{
  "num_hidden_layers": 14,
  "hidden_size": 384,
  "n_experts": 48,
  "experts_per_token": 4,
  "d_expert": 112,
  "d_shared_expert": 0,
  "hidden_act": "gelu",
  "moe_layers": [1, 3, 5, 7, 9, 11, 13],
  "router_score": "softmax",
  "normalize_top_k": false,
  "routed_scale": 3.46,
  "balance_loss": 0.0141,
  "balance_bias": false,
  "router_bias": true,
  "init_std_router": 0.0253,
  "lr_router": 0.000594,
  "num_attention_heads": 3,
  "num_key_value_heads": 3,
  "head_dim": 128,
  "vocab_size": 8249,
  "norm": "layernorm",
  "norm_place": "pre",
  "norm_eps": 1e-05,
  "positions": "rope",
  "rope_theta": 38800.0,
  "rope_fraction": 1.0,
  "qk_norm": true,
  "attn_scale": 0.0884,
  "tie_word_embeddings": true,
  "parallel_block": false,
  "init": "normal",
  "init_std_qkv": 0.0334,
  "init_std_o": 0.0,
  "init_std_up": 0.0334,
  "init_std_down": 0.0,
  "optimizer": "adamw",
  "learning_rate": 0.00155,
  "beta1": 0.9,
  "beta2": 0.98,
  "weight_decay": 0.22,
  "lr_head": 0.01,
  "warmup_steps": 383,
  "schedule": "wsd",
  "decay_fraction": 0.649,
  "decay_shape": "exp",
  "final_lr_fraction": 0.0,
  "batch_tokens": 131072,
  "max_seq_len": 256,
  "doc_mask": true,
  "train_tokens": 431600000,
  "max_steps": 3293,
  "dataset": "wikipedia_en"
}
Below are experts of layer 5 (counted from 0) of a mixture-of-experts language model. Rows are named router (the router's row for the expert), up (a neuron's input weights, with its number) and show model dimensions 128-255. Each number is 128 + 32 x the weight over its row's rms, rounded and kept within 0 to 255. Numbers have three digits each.
After each expert's rows: a language model's description of what the expert responds to. This comes from a sample of Wikipedia text that the model never trained on.

# expert 39
router:148158141101164114114110149118128094120145112153154085142116148136114111165114159091139107113148140130167123077129199126161102155105141190134110115101160090095127137106102129145207164092053107104059117127123133156085088179115145122144107069123156102150169166105131183091134084122137127092134149131129097226111165146169164081078155206112171122079140066111140048103133090111127156192071
up5:036058141135173090144083187153157130150126131111153173121138123105106139137095142119178137137126187118107163028121142154170141135130083145106105091082128071080107154100138102111126131087120144125115154156126131131118145104138058108143130128031132140145119181137169163146132162101106190092121159152130111131132142163146063085151076100169084120123097106078099121073170139121122140120141
up6:169107089180019128133130119132074152115137120079156141125177097136120183108079171122128144124154178094133183125133135120124138110147201155111163142091125072153113190137179097110139061109148158124126145161169102177113082105128142104134135161145136122109155125121168094181114094136134107116118117164114097137102120160085086177130148118060128134061139133116056114143077101080141125166177
up7:094131156118122157186153165114132124161103113145125103168139120060091130165101143199118092142151045145147138164138192120115114165128121087075163119122115153155132127148070121130171089093095143162099136139136094101172144097103166151072141159096164102108096161141108136120141059092129153106158116146078121134114145145125124040103155145180145167133130180146118126154124226160096129121195
up8:049156110091137119160113143094154192101112141094130150115077059106098102179196132109095118185205113097109125151166105118157191102156138159110063112129110119068143171164133164149097105115161111086168160159106082138113138141167101117160110131176098090135109125175134137125038211150135107106079137130096131148067180098112180127110139110146183052108086134153104174146105124107162157117115
up9:155057124178138147154064123121110194106108144109129120175168099148080157147109110121106097139098122200068142139089111131177118090101212135134173165152127165123088137136144112088134101215111158128122171118110170129172050121064121102142168132140144126182132099134123073123111089124165152096114134149138134116120091128136128144121118082090147164138095098148118131155049084096165147101109
up10:141126133158110129136129161153146159108156119096156184157176153131125063110114120145069117183097127106084148149137125129122109062198150123123088109175130182147110147154138112147132118072135202139150078097124057118118165077075115079140116163103110112147123133148136110124185113069124167077171173145129020165177145230120133099123148114095125139108127092094157120188084137118120172151123
up11:091125128160128198105168126081157134146156175106131095156106148121106136129157073106094088127128145117149101171164174158121090155111084111127133144104134173145141102138134193115135149155145129104127243172120151134131147081175112060140130123039141149055107094096123153144153144168123176167184085120138108147169099171159080122076125180073090143145090143111137058139113163167159129106125
up12:148111139165106149117119137060122136166125188184158172143136114085141172096119148156133118106168040094113136123138165206197126096139170114171157145084158139185128106125072201160113134135163179143113146084155064116131111071145177135116108146089142088147128109090079124140116187173152057127156124156126138226134172163103144110142166145117153185092158162079106116148155152158109145097133
up13:083101157122067137180085090143171117168096172115166147084160126109142122103133147173110118099154165134135082118124160205098165142174142093117136118178088109138170152113190171119124131108172180090111119130130076185127143120093144119151070118163152175114157154126126109254191152071121126092178139172172158148153082090099113096149159114159115127080152130122106105126093140100133084134094
up14:104181152099140198100081146115148134110129091104144143089140100137147116112127111159150147188143131166135112126101073079138067171098131063181121145165128139188081060131148207123115180196108159079183147173123095106167127110096115165106191155144134088171115066125168106115138146126093211095176138098152130141079123189101127101131117189068120103091087144058104148098099128218173144075132
up15:072108197099142100103171151144112091133144112036083132144134190098101122134116084153128168183093144115124109130115109120124146122075069093140138108117110177123140154149159086155099086072102199100161131108140105106091145133156111127096125138116131159163086139113145115153134098109150179067119157171132084093134146192129130162143086143194113166110132111142118158103182225138193131098109
Description: Punctuation in tables

# expert 44
router:153201150175141090143185127175190090091126126144108044153132148130118122150136106106137097120107112121117185111123123163146152164182115116123081126119102125159120115093135123158129112138054100120138095122124113132121120110150113138135188174050117128191114090153137104086160148113149104137110115070160110121165160207125123103137174085172134122146130079152154127123130098136119129147177
up0:105123136154142115123124177143108175152110092133155154114115127129159099139134142109098120153122129139101160100130090155067134073091125111135128133170120111150116120112116149121115166191121128067075154110117103125119119105082131204112120134133177062163120074147129093094156082142116101141120142115115126128230126135107107133131118154100091144132138044132141132062150120129206123029097
up1:155106122192130117115143121096120172111092146100127114137108156131139079137162081085169097114114110155084143137141149121066123155117121125100127115150052095069132129114119086134129166178199183143103138153170085155166078129083098110127181153060174182157078132150188119106147191065115160151162093119056065093216085133113092128138125108138100116168127176107118140136148157164168093107165
up2:142052092127105122132070208116137133141037094125133092113160175139099125161139130110129145127113148143067137097122142107205096116092181127189108130041105141152154097120130146115102092171183220138162148181113113143155089147108168088191059134157170133102122130161122129177186110156112158130101151199124132142069103105117113172126144081150112132149113102103094117185162094136141152046143
up3:122119143124207085099154127138141133128166169177158090123183123146133154094106127182152113175112165082104128072028090144139098119143153160138125071117102108125070091204161118069106127063148125111119127142115114114157123137102135111105105134181122175130112153133130110133112127147098169117082082120165118091166156143118174143163167139153043161100125086111108150126135140166162123142094
up4:086151119138129145146122143069082127150142086176215105143121037135074095105107137128070111150160139143135138133091104174181118147195127113125078111122143129150165117121153133183200120120104118160144109160138134124111142178157138134115198131163107067159073132129147069119102098114113111162110114104115155132114139087100159099085109137097145141161152089132136152122181150139135126151024
up5:143090110151144125116158109129173135113145135185155113167103143158101089141110146097098117122120104071118115092141150196140088113176106155118128168135191119118161104135108120112131112133169099080155136130068084111031142166095113076095061086142143087117128122154086122095091084112129109118093135152167114183055172157133171087071132132157160129109087156155130147114191127139029080180095
up6:123029077153043115115164130129163152131106151109132143118066117168183107147100102144109101140152076142151221136135122146122160121176129115141115185146144179087153179125116112174137099158127123129137135115148111132122104104157158121120146143118216169131107190098122130148173152098111181095129097146092125160157146122137148129047145074100148125086139153122117124117119172081131128122144
up7:150126173143084105155174114138134116129127095109150093168101121130120101136132098073117162133106094120136081131124090125084107161131081162126037076161088115122174131128108152069177145124114114120150156102166159122067132102086104118101182155125214137078094139166155072131167053106099160133196073169172073109181169126110090129124095119116173117126132067114159110198144131132123136130127
up8:110122138098107153157114066142152144125089146199126179130153096116169118064153102150167126180088132121100155108166127104152114135152138077165133055115070133099126174138133114111126129077154095132115119159136171123090141101056112159120138164109098170125196172195143123101080139142141163118146077152057134077137172116088135089128119172105190101178101105144103101113154075124151157114103
up9:108144154145142136148101160099171148155159143151130166166114143107091211121086102120170117178161133179084110113110132148033108145101185108181120129122120108152085104110129129156129156191107110115140119135154143122166132095161110103138159144050131111122148109183118138161123115114100185181117132118081091078124118097087153120136088107147136112156125129126065097053152201107117093140151
up10:138132094136097081132078125167136143176102090176162091042123111107151086116158158132126133105107117173117127133067080129126150143141104116083120093117162157032137098100151098132169127106137175145137123176139100164188091163126125131134109111135136111185145195125152140108185130103081175121160101145187106143120060105133085091081116139127089109172191110158083151101140136170130134079118
Description: List hyphens and name onsets

# expert 37
router:097125111138132094078160099144199133092166122092122140125125125174118196132082095052113120181144120122075182118136107134120141095144144187154164237164168094136151160173097109100122143136102111096160092129106138117167160206089101108162080169159093159060035113134106166138118143059118131144108159138178157095132106157139142193094078070075164134129159145139116142153099113136154133187132
up0:146112126175131186107073086123128214148125105125114109134121155127125111119182141137093089158079167091121087119189179116146076091157069100157137102157116132136126106098112131126131087121059149116052143082076143132118123128121162173088111132120109136161162160096088157183115122128138144068100115091099168085130142190103130095122098173143110159083129118118121055182145140177145138091142
up1:143154146188142100133070115085059104161115137148093150103097124112056160116124177127151168159114144035093132092141163191147110182126138079075047131114110086132148158140136137141148130068088116128154113061133107148146121124092112106080165157115110100204128160160100122162080084124184198125158105087143137121151116118131140121111181121166113156145111104153153099065180099104097122098081
up2:157133105139149090137111088123106136144147112133132113144134136149032160139123089133131179142150142151119073142064089152090115079105141180133071114162174135144114108123118174091157109173098139181146118164079159107179114177132102140116169105099165127102101197093176133176150125190121155146136116163136194101154129087077142166119109108092181122157133081111121139166109101151109182137186
up3:091116158113120081161105080108087140210137088142118099089138078137164133158092140150116089114178112122176094114091096157098142140094089146107081154118099160171142176085111146147154128165117179174105095155162133078188106109121085145125112098130133130158196118132154125109147077161130159087135114124108154104148120112075140068131132133121126131192188124131108137132112160149112147165164
up4:113124167114100105114149135137139097158142065188120138122115083149121117126089186097143089112154153079134114064110174135077140137170140134146106097060132138110173184105139142140155141140096143079106126125149121110074054112082115113103161145095120168165123089157101086141087123205115128103168054076135105203109179093144097163152136101139169093111173134137175190097137164102130154083081
up5:114144095197080142092121104155108091149165161126152145128073117106138135092132121131146150112140090111134143123071148189087125073123101118172103101073135132115131170119107157140119142082166148163098170150189118114083176188188119148163154122099154051114147150124150108123167119195151178140082068164193104116120112148143156112126149147055133166126201105140113143036156139118119181135086
up6:137101097182146160071106151158156130141100115142120060094115115121132177078177129112092164100118161060141173125120121077112186180105159126081131173147094161121113098036122137147175118122141109116165152127083118160147101135111115169155138172115201107177134178194105121133143103145094087101148172153158104136159128105114138146115172147180136124127092060105119156136131152160185124110082
up7:141178113168136113122133145161132136121124188081091116099080089147102152145166101143138136149133123161146187109131117139115055128163133111156086122107143108083108152110093144120118156142116171076099137119151048155110155129137136081153123119132136112148135117126135112139157131168090110086156111143144163096178134175161119109057156129166082118111137082099123158195093178139113189135084
up8:146121147070143134088114140100051095126117096144112106123125138124107114096117145134131154067079137124184171081146163048165102148170101121144123063135100121121160116111103112152176143172128144139124137185112094089144141080119026107153166128135170131122162119156174124139190140073145129149118090093112181131146118145140164129113167062092122137151210123140122137180162113128088097136116
up9:165148103150075094148059153161158163230120123143125102096129038126165134124108141135173149104140176194128064093117125125119098158124074071072128170105162094119123096151154128067094121126060170129081101146115133172088107118145128128114128111159113122139167116053116127181121117126196173112148132163159123109090149110142102115127183134138081104144139145106130119122138105116102126119166
up10:135153065136116109079123143104141162083152156164205115169145143090071071117145149171088088127143143107084102132161180119130090178114117073025093166144154190192121165151142104091119103100132099118107159175116097089111052135094048143103149107014097134165160097122150109183134180137159144145101120106077151139120122156115097150106142074173106133118104099085132156096113132125128146123122
Description: Technical word suffixes

# expert 15
router:149114099140073073130153095142164154134044100118083139147141107086162134085133156154142141121081124136171140125068182088134085087133160135115140119148068145144156151118180179155111073092122127151114122161169074141069104145103139156064190097141104115113161111081103074147062126116147108145146143135183166110130096114177130125133178173127143115140144128195153102157133162191148140062138
up0:148157121137097052092131105140142133160155125085178121151141138100137084069113086090147163160142211125120150138083094132077111109108104135131093102093084063106127126137111135150114089146155159066119183101120141126123102121132097132132125147156120195112133237101137124183086120126147139132123135131143138167110089177169122152174115166113085063149116078145100105140036129129146189097105
up1:054134165124085124122138131065111158146164104140165103185152147138146141176140101151108070108156128139088187066088078097093154158129141124179169120121096102091122164146179143150130061118122192113120192105121131095161138127088109102113123125091073164157116149096209111180142117094160149082120110098134089145151118182116102121193161086142085107125167104147124103140084145153106087151189
up2:140154163125118112169125137118144106122142146164115081091081089080112172097119102146140122116195122128138216164106114096060098144119132176095133147101122064110085151217104152140083164121121148089097144075140105147171155094171091122090093174084157165123140152103128162102082115078123149142123141090114133108209164123082114125139150148146127052078077056089157133114073137137159129166105
up3:151152143228097138134192145046148090120144081175103096171129137124145112136127133076102061045097128150128176088097086165155150146152073093168134098096189131114112068106134150166115081110123140157150131111155102146105153175067080146109124112117118132095111121139109147113152121186157162130146041129133080136155103120111108143144163114125076096069183152062124129183127151101074149167176
up4:121141093123094107129136156138135173086136092155088082152123110143107140134128112106143164119172181123083166059135125176141148113106189093158090133088169069152126121104123084099127131093119096108129114177124114115115085114098110091081065169146102116154162091088099127134116157166083097129121164117045080121153114108095116059105098118097131117167104115146120134183145127156136099119135
up5:094119128129134151117144058130132118062108160152116109114107060086116164162138091149158103121125080138120075138146132155109174168088138114119160109159076097111108167117145186152143145113211120122121183170129145085091158123108096116167085174137131123069125108166102099084228103120091130118096140127115174151104147106156146187169158122135116119057038145123095104177101107176138090060091
up6:114055110122066147100080094089110157122111078102135100130103149154148050157118137151201133149079127128116142100115106097072200141054106158184142125181128095133091129115131117168163117123148165143143111189150143146111085146102090141141147127088118122138131153108181148168072137115174181136105130113091104152164138142140114082160110130136180108065143069127136126151134140131154146157166
up7:130120162142175176152102113140144061184107141163142113113109058132126135111114168133117125188171110120167189166115159088042174176110094165080131080114149126123146160171161160134156121079185118122092205159122161092117162087140201180134186132150132149104152127126130108072094107129090129149143145142084151101062119109051086119087097120103149144161130116166122161194091147203134123215082
up8:166119125128063145128109117113110128156137088152122138169136132133134158158129149099143154089117150113096173112158088111163081140120142063117150090064145042122167204153101085132124090124141149126123121080149123122123167127171122170155123142124141133126144157122126132104159156150144105119086134138198152139174166125083155128148123104143160125122069102092075125135129155145163045150126
up9:131130151135154104162111130153137087138115126107126124148160149116138131138162141155149111116150125091126168058164106151164138196135107100153112124169110084134050093118144147107148132063129106112127155154112134117170131095106115120042123130120126166164088171117150186060105087106109109084123171155134159120090176085108135101118137155118098090073086093098159145093140139254130141080080
up10:155129126149064091049128147144030113113121075125113129135113191164115130102128116131160126122136180132152111059098135113108138113171161105240135108125094176087196123121123108142091131155129166080108150093140102130164072093132132156117163137097129140168054143160122102157160137095110144160129128105065099144119120186116127081119124069092086113139215149131143141123081142122126106102126
Description: Line-start and table tokens

# expert 7
router:066124115079166183119065116113096070118192103115182149077118087075170107148169138179075081090132078168164116157132154116131162115104151074138158086066148148117122109115071148166155146112136168081161132080092120110138134149121135084127077131168138087149104151093105153075123172109132161078174133159140133151127103107133127174126110064121131091124106060119100120072114095141137104156109
up5:124167126185098097103101149138144164134116155120185112108129062160125105135081112147123158140229146145114077109129081143082147184108079163100101216142117141078087144140112152094146098123107113131147109145103127116151124066125102049084144144157120070164115128143121109156166148102101139119084121144131091147151135130159174166103109187157195170120119094172133135158107089164114181127109
up6:127125100118130126119108078164102089214166148106143068146096097127154138101125160105140204149163119105095169109149146206104140113088112122150105110108120162142084190089185199174123128104132089111086095203213130201135071098129132135119125069151154097090120103127100060110148130177130108189175143090156139098082128165132115124079144132108094129131088186120162140145147091073137198090094
up7:116130168114131177106189132158088162201063109113164102129125098142109151187123134126069160155122162150138135118082183117077162116179145109124065096109072132069166108079127109129163102132094118134136105133145116146156066100111097165124115178120150101137117136142161151170074131139073045104121082123122121105114079171154198148151084139169122148113134101124120096121102141115145137125132
up8:168117142093162150146126123099131110146116133150154129110142134174165082172132074166080144110144088098155110148109141159160145115126099132142112147143120097140125130139188187211089124159195081063132171115183123100108146129114111195070100181066138125149096044148123088169112131150100117074079124091145109114149080147080150092134113116129157088117112159131132154129142129166142171090116
up9:153112152110147110189173132169116155055118139118091080131118087123139101159153106112099179059170149120142141095128056128162091106117127154103095152115163115110104139183117169143138095145171079127170130076120112129130110087133139111183121174175183129150165150160113136134134171159134122119136097127165098110108158138097094106135130091090152096117078108090126117112125118164130120128125
up10:125132093106093126133075141078130109152150102098113091113141122177149163171174146122135144136096173180111175148059090175144053079191157111132088120098114085167086109111157090107107121140049052073168067108125108141085070133150076123152151149052115150163084121127169166145127108129134097136115085118109096094201169156131100106163082133105115136156129115081151146156159152175202118141097
up11:195144138194097119135157141131162111133101141109074164112172101135076102119097124103148151093119131100094145107152105113149059090140153061129111165155124114082105082093123136114112139090114073155149159122147181161118113163109091119114149061102210118185158117133141143166137143078169136129108137118152101109100111085065140093174136147163162143132143094110110178120186075149115129118140
up12:154123134157106143153138163088102186129125158121135120174118162095116155105116105108118097176155107085090138137123126184015079094175067123187123118153157106158132142031135148151127117185118164086100111121142102153107115130167137059102069175059117165167115121139140152109071128156066166126144102157139146145114103126126144086059051154112110141177140072114176129164150186130146099139066
up13:180120163139115097124096129159126181220110103145136130190139145145146136146114155129092152149187171130104159157104116104103163182211150177091140170131120057170176175154113138135134119148161124103139138138115117136091099117114114162144205080115135127133099139131174086124122150127115105185152110171127143183103138153125111101089135158090152090154123080106118124106146164155199120144110
up14:200099160176127171114124160169120116131095122143132074122141119129033088110077151096185183136091123099111156133123123126144164112093109139088098130157074151105099150144125163086151103093157175100088174123140093110111119132101090123127115151169100189094181107158131154157104152101118162139068183158133159145191122133096114162168160154145120129096142068134140100132108168116162093137044
up15:107093129143168111187155187132074175132131106136120115186153149083099141074141078152098134090086197169156124111117154162097110096142131191216141110149116132160080124179070159143156089193134203157074119125114139104140132149106152096138136150050115086132163127128154124136171029167098165103138123195095160080147169088160160102087089138126071143111152104075132066187130115125137137145144
Description: Foreign surname fragments

# expert 14
router:145140096127129112125117113103143111089153172127123113141103131067102119081155119125054109097114139126174154067183099159137146131116147148100135106120164140094120159109080135154152124151160210188146182160146106113174129109168105086124161160086126134165176183116120158105128137136125115145148134198110110166165132094162114079050144102084195107146108092089130121137119101135114093189130
up0:122129111136120165090103063102163173161122139073096128145101126108121147110166153103170132183093157170106181149106141137090105152130108067157167145075131088110102193170137117099101180144172140059042139095158144129108176049098134103097124115120139155176105058081105117120121115062166178102160128175129102136105130165137154167088141133130107141108137130111115165096088122064119124139107
up1:104146160133152105119153109131080128126119099146171125122135108123081152128091096111158106087100111127090129134028066152082144122153096179151109165097136130079128180127125103109090116148152172107118115150136130100066000131076153107101174180090142134102165065085063080132091170142120156091149157115141080147096121187143102174119170126172107155136092154094118124116166143158140122129102
up2:145135148125093174087118122113084171134106144154122129159091166182079092098133095135114113214133129105115141076120156143208132143130113140113122113178142095127080161175109153118058136134115139110119199126184186127174071141043148160117167183124115144122136107187141108119107099150088153148074153072093095144140155140145153092130097088127125098110089130171105107143151144164165109131163
up3:095117138131098182161175147112091113195125126096106111138169125113116160178166139151087165144089125173122181057144113160120111103186160147140091156085128114154132123131177085150097103096151163130132191146161140069177117166159142140121095077078112109199122185134097083154127133138130139115130126184116190158124158153130067086119084125150104170141136156158156123139113108180151121112105
up4:138123104162088103093154118157159144081132158093134105152169120122147142130131129079145078094124077172119109079112208146118152119127132117142163093059118104097132116117152093197167138091170100138103165136058080155097133147150183139115113081112143166145149143115135074097149164107102156129149194157138146084109054128141145163122105141193105076101095077103086125189164126113138157095120
up5:133104175148110118114156072092144178179136132120129076141164182135059219115128123111167157133141116152110130165117156163087094121112160191180117129111123088138051115170150135172112091145125142118066105122091111096172112140084078070148086139078095141105090094120148116109144146128079126202089149203106095145079129149103125067204125099120153153105107170093070108152138138118173150107148
up6:173100164154076124083120165140147163148134082108109084102169141097073125110168188119130096097132146120142139109126166143118140162136111116100147172062128100147154131165138139217112145099149152079096068099100077115115082111125147073123134146131099175121121150112142120146156162096125181103135121138104135110136068149104154190158137148159103099144158178154132151154184087128139096159142
up7:131111113166166116148116101158069094124170100128110099087086135135116124143102142076137133093148140121113097050062110172134191161109135167102130119131136102078105152123098158089202108137126120102145121155117139094114078108184147080092097143148088102173133145132104091119184142135158193157115133089138113154093139127169186094169128081126101107087142148123137141139135151097148165119111
up8:145085120137154177094081178113114132151102131056156121106115171098158112151130184136163131158150167137109065104064150141087146162159144084110110181141124109145139156136136118080071168062108121145147101093109123147102109170138112136140086127144128136163112116098096187175106127113118114179109121139087170169114124145086104095146112143159117187103152145086180108163104118152152152081088
up9:172157144071106135109145118085138097139213039108154120141172162133134159125111176082073117044103154110119090151117185106082141138158124171175162127052147147086168163150102140137172201160141136104109080143137115119146150074127123125105107091105125107119059132098133116067139145097115174106157095076156111178087185138122150118125103150123147127157145129181078158104170125122132143145123
up10:087062112155089123119159126137101166117116160116152135093070112153151148098131114149064146135145141176104113132086151167117137174105113145099101170081137100066131111106106131141096088084091141147145103114151071171141100147092153086090142098136141103132117093118145141149148133125074096133136169149112148145126095161149129110122133135113054120167181063159120109109154083108121135090083
Description: Name-initial fragments

# expert 29
router:075172071088132198172185140158189124120144107109122162123089126104120165176126080101038128149133131138190150139140157104122091078114146126184111153123153126108140139131152131137141133067130153113173133165078152096106135127183088132115061099144167045146103109122144171121092126117164137126115107135132164082133146085154202129096086126137152104106124089139151129079107106130068130148118
up0:160109057167111122164140084103119144150165121105139090126125146121140067146096180123149144109169118131136092161157122139097150169134093184054125131084127104119110071182120100124161061114138103123102148167145100112119123130116112099134115069158119168140119111107109057131159096145129121150114117165126149153134172103091065117088160169105172197128200078160116114185178084097150144100165
up1:174133129163108118142076071075180134113102171104139070135075098162093091126137164144175110151177171115134103151125190133120107080155150144172160175118112082131159127122145120184178132138056144105131123141149117111150076188067086139091082168106098117102117088118146141104110166117129172142178082136122078186143151154094185133135129142121143135108110168147121106137191158144179169168106
up2:143119104156085102137156091089099120157181110125143076080100093122085157129162079163142151133181108099134044127119094141126181141105103109140044148111119119130133108074131147134197088191125111100151124180101099101106116142109177122142164171111138137119124164127158135096109197147106071125213120179115145135130138114104133095113112164135146109158166108116094119145078133093202173133091
up3:119140157123138141110151119156143121188135170086179125108183137110080071112221107140121178118068124129132137163127115131187121054107110168191155098152111113164113185095116106152079123128138123146139126190132143083098131105110135124148141123095103187155140154174123157101110108118125184085136094173163063111114140139143176117153082140115094136158098104057122090150103120153148083082095
up4:184138138152090105106162158082143109144124088117115119155193127126154149135138150073113102095146139175078122166109184150108091156097137155136085081094091152110104148127122099190100138117171090115157080168118074137197070145099089151091121126151082151194068098154134065114138186151112159167061079115110105101181151114137107135122119095120105179077053131146165104095209142183169098129114
up5:088167074174168093071100122136111187159115085116139108136202125170145131141192132152148130155148079149112110162163135214127099130112193130157088161109148073115058133122129102096121118121130137118126113116175141124106136192123120162130129201069095129149083150125155094227101184127140063081118067123162153105165111163115147090138133107149106155167193095184124158162095069123146155090159
up6:158112133126148143128141155151147102099206130136113162106143138130090087156137128136126140136116156142110204119092072098075110110125085122150158074144098195159118148118125194147203124096130063114129155084153099147039153126131107079109159143119172092079140159210122120102173126126059114113174104147155069176111163119113105148117134171101143037113132138075150126138160123185090092137122
up7:108145129149080124084108133080145084182061099124160166117151128107069152089121179127109127195109182115023176084125151124149113097074108142124117122138097161160125197084171170128100114146136119083098154132157101147106124137152083127134142148122178144156113185200166131138089166146151121168171090155085063140074091145118160089126153171096089160154115134142102100126180151126137106111126
up8:084112154179148161127093108129136111102065080170133101128056063132102148073104118148108121138146122128104135080114123103122139129157121128127112147180108093098070157202132155137080094160198176122132157095114064093156084130160088129090159092080119143181233131121122127194183170130144105055120066118116145148106132162090104119105169130152130126120107101130170120146052185139156061085102
up9:117083119128102101166100101120119136128085103092151154105117104098094094107130130109125096114118141143145150107117081139134108107128099130133160098111134146097108139121150170182083109213110137143095116099128069103171127100138108056123118180146186130125166148114145117119106058118095094055138109168140153164108189166138156076042123149063094144110209119085069137081138209194127160140116
up10:147089153173132155124095119093124126125100148133139102132107145146112171089151136122130125104096162119162114063130101092171107110118116096076100156114052206058119136111110128110044078170172195182112191156121053075173112080124104082129150097104090126145162122112134124150154129167155104122144124112130027142151110124179120133139137141119092166156165132125053191062091081201126127110104
Description: Inner name fragments

# expert 46
router:150140147113180152107090138147134111141157133133138159126074104095121074169093112124115149142145088104149157122164164198123187127156109110074132081091141163170158197083101129114122111156105089130124130114169127117139161150141110126129096185132232112137132175146104167132097152154112146080145137121131076144067149105132121080091104091171159116171113153058123128164109127144099123155133
up3:103157093112125088125126140080100154132144131118161113063126160144119086106154087104158080193149129129109114090109143126132128144145141107131099205119140068130096090163127128161164104120157155071119123134110093128139096088100118165055165118120176128218122121093116082140214141104089131133154101101131086156088140150133136072089101135129155137109141102091115146096077127087152088142080
up4:204159156174127066175165118133119128068136130169091069147135123163102164138207190165129142116107134091054146127089125159110093160099141119152154136070150141124126156126218160149073117123170082096061150111122159158112160135125174189140163185153130193161186076126143079116119127116131084086184155095099167156087108155060102156174138093126080105125145060119122097081133146090163107111097
up5:118104189098120129135136147101159174175111170107135091095113116159103107193125153179145175159156103092137159101132141103130164144164119138168099128117165109129080135115100144120162046131092128104085154094125071109068099118143149109134133160108112111112085118178181137093117120124085062188122116108154089170149153147143097148129108139137187162043185132118164140121115186163112135156182
up6:176089172184075179107187146137136124125142130117102094100129110131110163069202175133140195112157174118134120126109163148079117093164149138158130157139136156086111121120158129183109142112171052099138067118094122110108165132143081172081118132102176115194100171085071095139169118145070058076163132148143123149149114128161137118175140131162145111083135120127153086079152144185115128097109
up7:130172153144156110060064088096114133138138198149111160060177137140071142135120124136093191138169140145104153157145142105137104130124117146154092158128109153139129181128170159159133126122135063132144091141096099129165123096145083166149134123194151103107145104179161092200151049147119116177109194174104103109138133132112220135132140115140133132067155072122072122108186108106102109155138
up8:133135155131065132093125124156127172179113072146154144162120138102123129114080129123126107121168087104130121126128139131107107147141104087176129111142102106208140146117125167178106093096119162142142155059142156139155112163086133117057170073078075131118141116123128124119161165092136097115162117155180158143094088178086169085163126118112155106115134142123153123122135150070143144112164
up9:128137118156121190116110125098085194191113087117167119147137098112165135177109191146071129124140139128090115128165123143096087170170117112141151103168155124112120156169116147092158183153111153095044121137138061139117100055117098154065145078133137075146150137153161094104125080144135156084125070125132137167195132097163140124089140150118180173099160122164097110121124115140150095144129
up10:089134154138105152124106166084096107166142078162180135109155129095110147059095119073134137074165089104087143078130127117193134125106073162135120131149128153123137122167164114122119127185117123159143133122125141065133100140073179073105184103072141170085097141215174124142174160086151174085108109137138099138128092130169181150154133145129139154038171109121105126111099106130138149094143
up11:158169155118117138114109109086152115138102172106128094146113130209122117166197149128073158128205171094159137142106092113107135107129110114183103113155148119169138176125130095127149163175142103122120138122068093109150118097107074133117122151160107132130184165142188097175122084140155139139089113125240185166125162095046196164086099156101114056051128088152123081116138170165140165128125
up12:103122115105158101080115126163106159171100114137091136106117061145123174165183118133182109124161162182177123168131157153120149167067107167137076169115113064132097134158199130142186110117142151164145118182085162106178135129111068045106167128140113178140106152168255127092101106129113111147152119094128119117133083068195112121123101146144106140134119090097080113146112130109139135089167
up13:104087130139065054161027126112099104105146134122166085088195156123132111078115151169161139145094110112128110139120097105166101129064112152138090101166086131078129122151089116197149111062071208101027097125192135133142135136160129161130115082124087159195130164117142068147119128126150166130131074099126106112163112121149127127192188150121096140168246128088094152149184056074114129085126
Description: Short syllables in names